Weights of a small mixture-of-experts language model, trained from scratch on English Wikipedia.
Size: 19 layers, width 320, vocabulary 32000, 55.6M parameters.
Experts: 64 SwiGLU neurons an expert, a softmax router.
Training: a variant of SOAP for the experts, 357M tokens, 5448 steps.
Below are experts of layer 12 (counted from 0) of a mixture-of-experts language model. Rows are named router (the router's row for the expert) and show model dimensions 0-63. Each number is 500 + 40 x the weight over its row's rms, rounded and kept within 0 to 999. Numbers have three digits each.
Before each expert's rows: a language model's description of what the expert responds to. This comes from a sample of Wikipedia text that the model never trained on.

# expert 27
It responds to: Years ending dates in match lists and biographies, such as 2019, 2023, plus object pronouns him, it and sport words like football.
router:468564483523466495507536498576456480524517445472500516523535495453465588485574539461462496563517508581510518530421469553561496535459458593486551499505516539526441462517497516562489499503483504

# expert 11
It responds to: Line breaks after sentences or before headings, table pipes, separator rows and numeric cells in sports standings and stats tables.
router:488504492472522559502598528417534440465542482473556512483507546474559491463503566566537470485512501490500545495553516447488495547468543513503503514517504408530542561509585505543512438585458491

# expert 6
It responds to: Content nouns and noun pieces after articles, such as law, land, government, military, and endings like -ing, -ties, -house.
router:530464452494521455540517529539408454473505539522460467491489466575457455477517519486497543475435533509520447503516457489523516477518479527556448487525497548468544533567448541429530480468562484

# expert 1
It responds to: Common function words in running prose such as a, the, to, is, has, can, plus line breaks after colons introducing quotations.
router:549516519507550470525426524539514529494502473533529503467527519564488427496480450489469519439484442461415365495475504566488486474534498565484512514450516472491476508543422538511533581441539455

# expert 5
It responds to: List separators and linking words in running text and tables: semicolons, commas, dashes, pipes, heading ==, and by, with, against, including.
router:529487512492446503473497414528582434481479561550527520454539557518453570479429424502459484476595520433381440510500538541506568507546513507432546496499489499571505501519485445553516545533485430

# expert 30
It responds to: Prepositions in, on, during and day numbers or month names in dates, as in "on 16 January 1997".
router:473435508531496492409550480471507482572545610515498501465491520456478515519505452483430462512501528514499541503441491495459439467482554516572563463546492472535462507437486496529473539439475513

# expert 22
It responds to: Ending pieces of names and words plus sports terms and units, such as in in 6 ft 2 in, Championships, Cup, United, footballer.
router:503464548512472546578504497530483521492499476415419436539493476439541533540558592498513445532476482554514548494549524459547471399519505529525571452460486592454579463520537532474508475458486568

# expert 16
It responds to: Connectives and linking words in prose, above all as in "as well as", plus but, which, such, be, two, due.
router:466474544506525564520522548491461575465470503495482480520487521485533525527464455434457501443498416477512520532498517455505511508440489492564513517485507473561556483416472465416448551489541532

# expert 29
It responds to: The preposition for and other short words inside song, album and film titles, like Home For Christmas, Menu for Murder.
router:477418488474438488453549541448513536523516544455575525428539529505501479540469430482548527551495523502526543480538470390511460499533519456479494539517486467498506496511572481454509531487532458

# expert 14
It responds to: Determiners and possessives starting noun phrases, mostly the/The, his, their, its, and The opening titles of films and stations.
router:482548511523466481451460577569532556449450422472500586513475476539442468541503485493545537476507478418588504495492472496467476499463466524472523514520477540507474446533469510510462551526571510

# expert 9
It responds to: Pipe separators and blank cells in election and sports stat tables, plus clause-level punctuation and connectives like semicolons, but, he.
router:511460491470525518454547482464530531505513461476505469520536502465576508529481567517545496452556561473414557556487497504489503573515502544452548550478488418456445501461494510567533508521509499

# expert 21
It responds to: Past participles and verbs after was, to, were, such as released, used, played, made, and endings -ed, -ing.
router:481530515462520496524470542553477547553546601533493411483543490501444420535492501559481527566544500495487432507473503452481524482485479489550515482373528511473535462481445488506518498428466523

# expert 8
It responds to: Auxiliary verbs like was, were, been, has, plus final words of institution or award names (Office, Hospital, Award, Cup).
router:428514429525474486462492500540451428536565457487530516500467536438479501541545507515584577541463472541472423499452537444525529562523435491540531477449528494428401536497404457483459563535470505

# expert 4
It responds to: Commas and digit pieces inside large numbers in population and election tables, plus quantifiers like many, some, each, among, along.
router:653486525541513447551545446604598539535568531488463508561508454539520469469517528483500473442447556526473519474564553493438552517507481553586518501543491521512488433489507456581447550441474472

# expert 7
It responds to: Adjective-like words and hyphens in compounds and infobox values, such as Right-handed, Left leg, extended play, not, all, well.
router:474482541486489478567468512466496536535514532548472451492509528539488480504480476522476490469503515443448454421472537489516535486470488486425407467500452444556492439471460507493450475479517580

# expert 19
It responds to: Field names and list dashes in infoboxes and tables, such as Architect:, Type:, Clade:, Candidate, Total, Location, Written by.
router:429496449517600545532524497539418485508486447505487534483439521461500464518451509452498463440524466453486482499447501586476513436494505501477411561447547566480494449546526466450546537478480499

# expert 12
It responds to: Newlines before list dashes or headings in infoboxes and section markup, heading equals signs, plus "at" in chart-position phrases.
router:466496454526543501540518531466491445424489518534553547477469540455504461464447405483550441484577429474462486504495535497433485527441532521446423472478529476461493497497478452535514473505458542

# expert 3
It responds to: Mostly "the" after prepositions like at, to, in, as in "at the center", plus possessives their, his, its.
router:481507467522464494507486461553602495492473533519558478478485451513472510518487445450464467498561464413536406543482516529482506509510526523487579466486508498593510474504446454461507491458492502

# expert 17
It responds to: Pronouns, articles and conjunctions in biographies, such as he, his, after, until, a, plus career section headings (==Career).
router:513471517456500485398423489488520468545504491522544539503496476494470550452419474533464487545556450518453543480524544486468481498509498411378522450444500476481470584420428554458544527459518499

# expert 28
It responds to: Pipes and row labels in results, score and chart tables, such as Sheet D, Division, World, Final, Tour, before numbers.
router:514483555565552465483482558482556524544442495520427555473454525468509588552572497575469473539422428500465473550477512519491480494500436500471495481529489574460446489568516513452519454529464523

# expert 2
It responds to: Words inside names of leagues, championships, parties and universities, such as National, League, World, Football, Women's, Democratic.
router:438506536534486564509451503526485467541453560454465536547517383524509532483570520521516466481562523517556494493491502477550522463565437507535453482499432516502449470503465446378476448510564467

# expert 20
It responds to: Word pieces inside foreign or compound place and personal names, such as hyphen -e- joins, Al-, San, -ka, -burg.
router:519506481451478521496478438569506510502488474554536409566519506537521465493508601470527565483424526538548526442510471532537486476500474461490489523519443488490428508470564588462531505490530482

# expert 24
It responds to: Opening parentheses, quotation marks, dashes and slashes starting asides or abbreviations, as in "(WCT)", "(aged", and URLs.
router:426429525564486480496571438464513525548497427477455564479508571480523516551491456481437513488510492520480476499570554443543587409507493543550534511526529476470516512462528519508515507495551436

# expert 10
It responds to: Commas, closing "), and ", that end a name or clause, especially after personal names, taxon authors and places, as in Gray, 1839.
router:497592478539494540477540498487528488507472484500528501537541551551490573483553534469487525494475492591562558520504464513562563593553485509530579533478485554468476581492514614569520506498502476

# expert 31
It responds to: Periods ending sentences or abbreviations, including )., .", St., Dr., No., and decimal points in numbers like 16.77.
router:493503523458510483480512560434457485487493434463489580480501469520517525490525489565479497504516543460518507523546564439503538456498567524509442468534474519494527601575483490516448469568506562

# expert 13
It responds to: Pipe separators in wiki tables, mostly after names in track or episode listings, plus semicolons, colons and section markers like ===.
router:428420506486493505521450450477465524438465481454534526421492467470501525491501481554422534509504512492523534496508463492464479545566526457516468540583528457509461492469519413444519507506432514

# expert 23
It responds to: Head nouns ending noun phrases, such as season, series, album, film, Party, University, plus Note after an opening parenthesis.
router:414489502541466538509469530559473480570523508425415442483492453442500535496513554454509516543425527555503477554490468577533494537531439522528481491549468511421455500583477445501524557511508535

# expert 18
It responds to: Single capital letters and codes in infobox, taxonomy and chemistry data, such as N in InChI keys, and words like data, information.
router:547521535460466508539517442480469519470465453526444468551479423504510456503564522524569508504437463544535491479549526555556495515436445483530468522545478513484533479516592488523532432527514428

# expert 15
It responds to: Initials and inner pieces of personal and place names, such as John, H, T in Tah, art in Eckart.
router:501511488445460490506499469495520517485507414494493524530510514527468535440490572518541548481466511584552545472544470525565522551466466477499496523501458562504461464497572525418496453530522466

# expert 0
It responds to: Opening pieces of proper names and split words, such as de, San, Al, La, St, and fragments like su, tre, Plan.
router:465473507496516471559471544433435544528442522531505507544488421524406475478453497494515478480437576570526537450485506469500444479519528445508463465507512510536515479549559489490527457478490492

# expert 25
It responds to: Raw byte pieces of Japanese, Thai and other non-Latin scripts, arrow symbols, and lone lowercase letter or word starts like m, c, p.
router:550467532544488429538543466473435546459535552489425546529550489471564442495477522500538451517507542530541547515517496519481526446565551485550506476508482519472561522438468548463434434502527545

# expert 26
It responds to: Colons after infobox field labels (Box office:, Area Code:, Highest ranking:) and table pipes or numbers leading into measurements.
router:568472482433498549418510482459469569478496513463495493466466525556495492492520446439496455521556471407501562567490514525382541497505506503415494539475475562478536509517534500542480505492467552